Weights of a small mixture-of-experts language model, trained from scratch on English Wikipedia.
Size: 12 layers, width 320, vocabulary 2048, 24.5M parameters.
Experts: 48 experts in each of 6 layers, 80 tanh GELU neurons an expert, 4 picks a token, a softmax router.
Training: a variant of Muon for the experts, 230M tokens.
Below are experts of layer 2 (counted from 0) of a mixture-of-experts language model. Rows are named router (the router's row for the expert), up (a neuron's input weights, with its number), down (a neuron's output weights, with its number) and show model dimensions 0-79. Each number is 50 + 15 x the weight over its row's rms, rounded and kept within 0 to 99.
After each expert's rows: "gets" lists some tokens that make up at least twice as much of what it gets as of all text. This comes from a sample of Wikipedia text that the model never trained on. Tokens count by the router's weight.

# expert 6
router:49 71 52 65 50 47 31 54 58 67 64 53 49 64 21 77 75 57 42 51 53 22 56 45 59 52 84 43 36 43 78 51 44 42 49 46 25 44 63 68 42 68 65 53 50 52 44 70 54 58 21 54 66 26 18 46 63 71 63 63 51 36 31 58 57 47 55 49 49 51 81 32 48 78 59 43 43 49 46 39
up9:48 34 75 52 89 46 54 42 56 58 34 91 33 55 48 50 65 54 50 22 56 68 30 51 82 34 49 59 62 22 66 46 42 64 49 43 46 27 62 42 50 35 32 54 20 48 35 64 65 65 60 58 38 39 35 62 22 41 45 52 74 50 59 17 42 54 42 52 53 46 67 59 68 33 49 56 52 38 57 62
down9:48 48 47 20 73 59 49 33 46 62 50 36 45 54 10 50 50 32 51 28 28 66 58 77 50 42 44 40 48 44 26 55 60 45 54 79 42 87 42 73 58 39 42 45 51 48 73 41 68 52 83 44 40 55 34 78 49 37 74 26 58 23 78 33 66 45 59 47 08 53 43 49 30 37 37 44 53 51 67 47
up10:45 50 41 45 80 54 47 20 57 52 52 44 56 46 63 66 59 58 25 34 31 26 46 59 26 61 84 48 45 07 58 45 34 53 61 47 46 54 55 37 46 36 53 53 59 51 34 51 36 46 45 47 33 44 48 63 55 33 43 31 56 62 37 32 48 45 40 51 99 73 72 48 73 39 53 45 68 29 59 35
down10:48 36 65 50 75 32 43 51 46 52 56 44 77 63 48 35 36 36 30 67 58 40 32 80 56 58 45 67 40 43 44 55 49 51 31 35 49 86 64 52 63 43 42 28 35 50 59 91 22 50 45 37 53 65 49 31 49 37 59 67 63 58 52 51 52 40 33 60 52 32 44 43 72 52 61 16 28 67 45 48
gets: "ed", " up", " on", " due", "ing", "id"

# expert 11
router:34 59 62 52 58 32 45 36 43 68 28 44 74 57 36 43 47 73 47 40 61 31 31 41 50 50 58 44 36 37 72 74 51 70 38 43 34 51 58 69 43 55 66 64 58 34 62 36 68 53 19 40 36 46 44 22 38 58 71 60 53 75 39 69 74 15 56 28 28 67 62 48 68 55 50 11 59 68 40 26
up0:29 46 27 56 69 69 57 49 34 72 45 45 23 73 42 55 52 30 46 20 44 91 62 48 74 99 36 46 38 49 60 28 36 52 49 55 46 65 52 64 52 13 37 33 56 50 57 32 52 50 56 44 59 49 43 37 45 47 65 37 56 51 46 61 64 44 59 56 58 50 55 60 67 42 49 30 52 52 33 56
down0:61 45 42 42 36 42 27 66 70 34 47 11 84 31 68 43 52 52 46 55 28 49 38 57 59 55 32 53 14 62 20 49 49 45 52 49 39 44 36 47 43 50 46 82 56 43 45 72 47 30 26 36 53 57 64 29 55 27 08 80 58 28 38 57 40 58 39 41 55 47 28 71 56 51 48 46 60 50 54 68
up1:44 65 45 33 56 33 42 50 46 33 61 78 53 59 23 54 10 55 28 59 53 43 72 44 51 35 42 57 30 34 46 55 54 59 59 44 42 46 54 38 51 59 45 17 37 60 72 35 64 59 36 52 45 07 64 35 27 37 57 47 36 31 28 76 40 31 55 53 34 67 56 74 61 62 48 75 61 44 42 55
down1:61 59 61 11 49 52 30 17 47 68 50 62 33 60 33 54 23 47 54 40 57 70 75 52 36 62 39 58 43 30 64 23 62 38 29 28 36 54 46 50 44 35 87 50 56 59 40 11 67 47 31 33 54 15 24 51 51 60 14 53 49 43 59 32 46 55 38 61 64 41 79 42 50 72 49 44 43 81 47 31
gets: " ", " in", " of", " F", " G", " C"

# expert 3
router:51 65 56 57 61 14 31 56 49 73 39 35 44 57 23 52 90 56 41 56 50 68 41 42 68 55 54 43 29 30 58 50 48 49 44 34 44 32 55 51 43 38 57 73 49 43 50 78 40 69 29 38 58 14 46 35 54 42 76 55 40 58 08 60 67 47 50 47 47 27 63 28 58 66 54 55 62 62 50 50
up0:60 75 73 27 23 66 55 52 61 58 81 49 68 60 40 68 68 25 30 63 35 30 53 42 45 71 54 38 48 25 72 72 43 34 61 67 13 42 49 27 52 66 82 62 40 44 41 48 60 45 55 21 67 51 54 50 52 34 55 44 46 64 54 57 51 39 39 63 56 30 70 59 36 55 54 66 68 50 38 70
down0:54 52 46 36 48 46 50 44 27 83 29 71 25 37 49 52 52 89 38 45 19 31 72 69 36 42 66 62 65 41 63 64 46 39 76 49 34 29 36 40 49 63 85 58 34 65 37 41 33 51 36 23 55 58 29 49 39 30 57 57 60 36 64 23 59 53 45 44 65 55 31 44 67 25 53 38 60 67 59 64
up1:44 32 62 31 18 42 29 64 36 77 39 27 48 50 78 46 45 59 64 42 37 54 27 50 74 34 76 72 36 47 82 18 61 50 19 35 52 29 55 48 55 61 69 47 58 44 65 58 45 62 53 65 51 45 34 70 57 53 55 33 69 34 27 37 49 61 92 48 69 56 62 60 27 57 53 34 48 37 68 37
down1:26 18 54 53 57 37 59 53 44 49 72 53 56 44 40 63 57 39 48 47 37 43 47 60 46 70 61 46 45 51 61 61 46 67 58 56 47 63 50 53 54 28 29 45 72 37 57 47 40 71 52 49 58 47 56 36 78 42 60 46 46 40 35 49 66 59 47 55 51 47 74 58 27 56 54 42 75 45 41 59
gets: "ed", " found", " design", " list", "d", " used"

# expert 17
router:40 77 56 56 68 42 38 40 46 50 48 51 75 45 32 50 67 55 47 09 47 61 71 41 68 64 67 47 36 46 53 43 53 94 36 29 45 39 52 50 44 49 61 69 76 28 50 41 62 66 19 35 65 38 41 37 76 47 60 53 62 47 31 57 44 65 46 33 38 54 72 31 53 77 55 79 39 66 40 40
up5:56 45 62 56 40 55 60 45 47 46 28 68 50 50 33 54 48 41 46 32 65 44 42 48 51 85 50 55 56 26 58 20 76 55 32 67 82 50 53 68 40 67 57 63 53 42 64 68 64 61 51 43 50 28 47 27 53 65 47 45 72 44 36 72 70 47 56 49 15 46 58 74 39 68 50 70 47 92 46 75
down5:32 50 52 70 37 39 41 58 52 56 71 64 34 29 25 57 63 52 75 51 34 50 56 27 47 64 41 61 37 45 78 26 74 60 38 85 57 77 59 49 33 54 43 65 78 41 61 45 48 35 44 56 29 73 18 56 58 63 47 42 49 32 29 73 43 61 61 53 42 62 52 46 63 56 41 26 33 68 61 62
up6:32 45 76 45 69 54 34 53 53 80 89 73 42 49 59 47 56 17 61 50 43 45 40 55 58 33 64 33 36 61 27 21 32 65 52 57 48 37 46 38 58 68 47 55 45 48 45 39 30 43 49 43 47 27 41 60 35 43 61 54 47 66 43 65 48 38 66 63 45 39 53 49 79 45 47 49 57 41 61 53
down6:31 40 53 17 63 42 16 55 34 52 51 49 69 19 55 35 34 69 58 63 41 44 51 59 59 35 97 32 66 31 62 37 78 45 38 27 78 38 61 48 54 61 33 68 45 48 40 39 50 25 60 60 65 26 64 40 52 37 42 50 56 48 32 70 52 31 54 48 43 52 28 39 36 49 48 79 44 52 55 44
gets: " is", " was", " not", " also", "ly", " were"

# expert 37
router:62 54 52 38 58 35 34 45 57 68 30 74 52 43 41 29 60 25 63 46 58 37 40 44 69 67 74 23 64 28 45 62 43 59 50 50 47 49 50 48 46 48 48 75 65 50 51 26 39 53 51 29 65 53 55 41 60 42 60 56 61 37 23 40 44 55 46 41 25 73 46 39 85 47 58 46 71 49 38 46
up5:51 72 43 35 62 49 40 77 63 38 86 76 63 86 40 55 44 43 60 21 43 19 13 47 65 49 56 44 62 47 37 74 32 42 40 68 46 34 49 55 47 49 45 90 59 32 45 59 54 39 53 33 48 23 62 45 79 37 37 44 59 91 49 62 38 48 68 41 02 51 55 42 37 60 44 31 25 26 56 49
down5:60 07 55 46 54 65 56 44 34 59 45 55 47 40 55 36 48 40 56 57 72 72 45 57 53 53 25 58 65 45 87 33 35 40 41 45 53 83 57 60 39 31 36 42 46 53 50 44 64 49 70 68 38 31 72 45 53 55 27 37 74 63 60 47 25 52 50 70 59 67 41 53 58 56 71 45 61 31 55 67
up6:48 64 31 68 36 52 71 62 58 29 25 56 74 36 53 49 66 90 12 42 51 59 47 37 18 37 85 36 21 27 35 57 66 68 62 46 42 71 47 49 52 31 57 49 83 29 46 63 53 60 29 27 39 17 79 33 73 32 41 26 53 47 47 51 31 45 67 58 56 43 67 42 48 31 56 72 79 57 42 60
down6:11 61 64 54 47 57 53 35 56 72 65 43 48 54 27 34 34 45 25 64 45 44 39 56 62 36 19 54 48 60 83 66 46 45 39 68 47 54 46 55 51 62 45 46 52 42 66 60 34 47 57 52 42 65 28 72 90 28 44 59 52 69 49 46 66 30 20 68 63 33 71 34 72 70 42 59 43 77 60 53
gets: " by", "ed", " with", " of", "red", " for"

# expert 30
router:46 59 75 52 58 43 43 40 40 71 25 44 67 63 43 53 60 68 42 33 68 20 40 42 47 56 63 37 42 40 72 80 56 64 41 49 31 52 62 67 44 65 65 58 58 43 55 42 62 52 33 34 33 47 36 24 47 47 80 57 61 66 36 66 69 20 48 37 24 70 53 47 70 55 59 19 61 69 42 24
up9:37 52 32 12 57 63 56 72 55 44 43 37 51 55 61 58 55 29 49 38 63 26 62 37 43 81 71 53 38 25 40 31 40 49 44 69 37 69 49 40 58 51 58 43 16 49 41 42 51 49 37 36 17 42 45 61 41 36 12 42 56 52 34 60 65 52 48 52 32 44 68 24 37 55 46 39 61 31 70 20
down9:21 22 50 48 75 63 34 31 38 68 31 60 77 60 54 20 31 64 58 39 59 31 38 58 73 53 42 51 42 37 63 53 65 65 46 50 51 50 66 39 87 19 43 34 77 50 37 49 17 59 42 57 59 36 73 60 41 42 60 31 59 40 51 44 47 57 39 57 16 50 09 42 45 41 42 73 32 50 53 29
up10:29 75 65 70 66 68 52 41 49 68 57 47 90 58 39 65 70 55 39 86 48 38 78 31 48 59 80 50 55 46 35 63 53 42 46 51 35 48 51 61 51 34 46 35 50 44 70 52 57 46 47 48 64 42 40 48 82 47 62 46 57 68 54 32 48 77 48 38 62 62 56 55 85 45 52 51 54 54 84 36
down10:34 62 43 68 29 27 38 31 19 56 60 34 75 65 15 44 48 96 72 38 36 32 35 65 50 63 71 31 69 52 55 49 60 38 36 63 60 85 48 37 49 44 42 78 49 78 78 34 36 21 71 54 57 59 32 62 70 52 48 33 36 40 82 44 44 35 34 67 26 46 34 53 49 56 47 45 53 42 57 46
gets: " ", "o", " and", "i", "ar", "ur"

# expert 20
router:48 47 56 32 77 27 48 27 43 47 66 45 64 67 42 57 54 66 29 20 74 50 42 49 48 53 52 28 47 49 62 75 73 65 53 44 33 51 51 65 53 78 70 61 44 49 64 66 81 64 55 44 60 38 57 21 61 35 58 66 51 26 42 62 71 16 55 37 30 58 29 64 47 55 57 35 41 78 38 42
up12:38 44 65 47 84 50 46 39 44 34 43 46 67 26 51 39 65 63 53 22 57 46 49 51 64 53 19 45 44 62 68 81 57 89 51 66 61 64 60 71 52 59 49 52 13 38 40 51 49 49 51 42 56 60 38 46 44 74 42 54 40 50 55 32 46 51 71 49 71 60 58 63 94 63 53 59 67 30 70 40
down12:22 51 36 42 57 75 38 82 73 27 11 60 42 52 62 37 55 47 36 64 48 57 67 63 45 60 23 68 49 37 25 48 15 15 28 62 33 42 52 16 55 50 64 38 47 63 50 38 14 72 30 35 58 58 53 68 23 58 40 41 49 62 26 60 41 52 52 46 69 37 76 34 56 68 69 63 48 34 66 49
up13:74 74 84 32 33 32 51 33 56 81 51 50 41 67 72 55 81 31 42 44 59 27 28 45 99 40 53 46 60 39 86 64 56 23 28 22 63 51 52 56 40 47 49 51 54 38 68 56 35 69 64 53 61 22 57 41 44 24 65 56 44 29 58 37 56 42 66 62 48 25 64 45 42 56 50 56 64 57 35 37
down13:62 41 99 68 70 61 68 35 63 57 58 44 76 35 41 60 26 30 41 40 52 52 67 50 62 40 57 44 45 32 70 15 50 59 41 57 54 53 32 43 57 58 57 65 40 53 59 63 54 27 30 38 81 58 50 41 73 39 21 47 45 33 40 59 27 36 32 33 59 45 52 47 58 47 44 26 34 40 50 88
gets: " se", "e", " de", " st", " Se", "se"

# expert 16
router:47 59 47 43 75 44 49 53 53 47 42 54 51 80 37 50 54 69 21 42 63 42 43 43 39 91 77 33 49 47 42 99 53 62 39 46 20 25 50 56 36 77 90 58 38 45 70 48 61 53 46 23 48 27 34 33 74 56 65 58 69 64 50 75 56 34 52 42 57 72 42 40 46 48 59 36 63 85 66 58
up21:44 45 83 75 76 57 63 27 27 72 72 80 54 59 23 43 87 42 47 44 40 44 71 59 58 53 89 36 50 56 41 50 48 69 24 47 42 63 50 43 44 72 47 36 57 46 52 52 52 55 37 31 35 43 53 41 98 34 37 47 38 33 42 84 76 71 35 36 36 58 45 20 25 53 49 81 40 31 36 42
down21:72 42 50 52 40 29 62 42 47 25 45 59 57 60 79 40 32 39 45 79 42 49 45 72 32 51 50 47 41 70 45 55 69 24 37 43 49 49 49 62 38 86 59 63 76 43 37 51 61 56 28 31 31 64 53 64 52 69 44 64 60 48 54 32 72 56 41 65 69 37 39 37 46 47 49 42 55 22 73 72
up22:78 25 50 72 62 45 38 59 47 20 43 75 46 44 44 47 47 81 46 60 52 53 19 57 44 53 31 46 46 39 12 47 70 64 31 52 53 71 61 58 48 59 27 54 33 35 41 44 56 60 30 44 64 63 37 30 74 42 31 56 57 49 54 53 54 39 66 54 36 63 54 51 66 30 50 43 54 54 54 63
down22:51 39 38 54 67 38 25 61 32 73 45 65 40 65 44 64 38 60 52 56 60 31 24 74 39 62 45 14 42 64 33 76 40 68 35 18 45 41 60 85 51 32 52 56 58 47 44 49 34 77 43 37 47 78 63 56 52 48 59 31 38 44 45 69 70 39 58 61 44 44 38 60 35 30 43 47 27 74 79 43
gets: "c", "ar", "va", " car", "vo", " vi"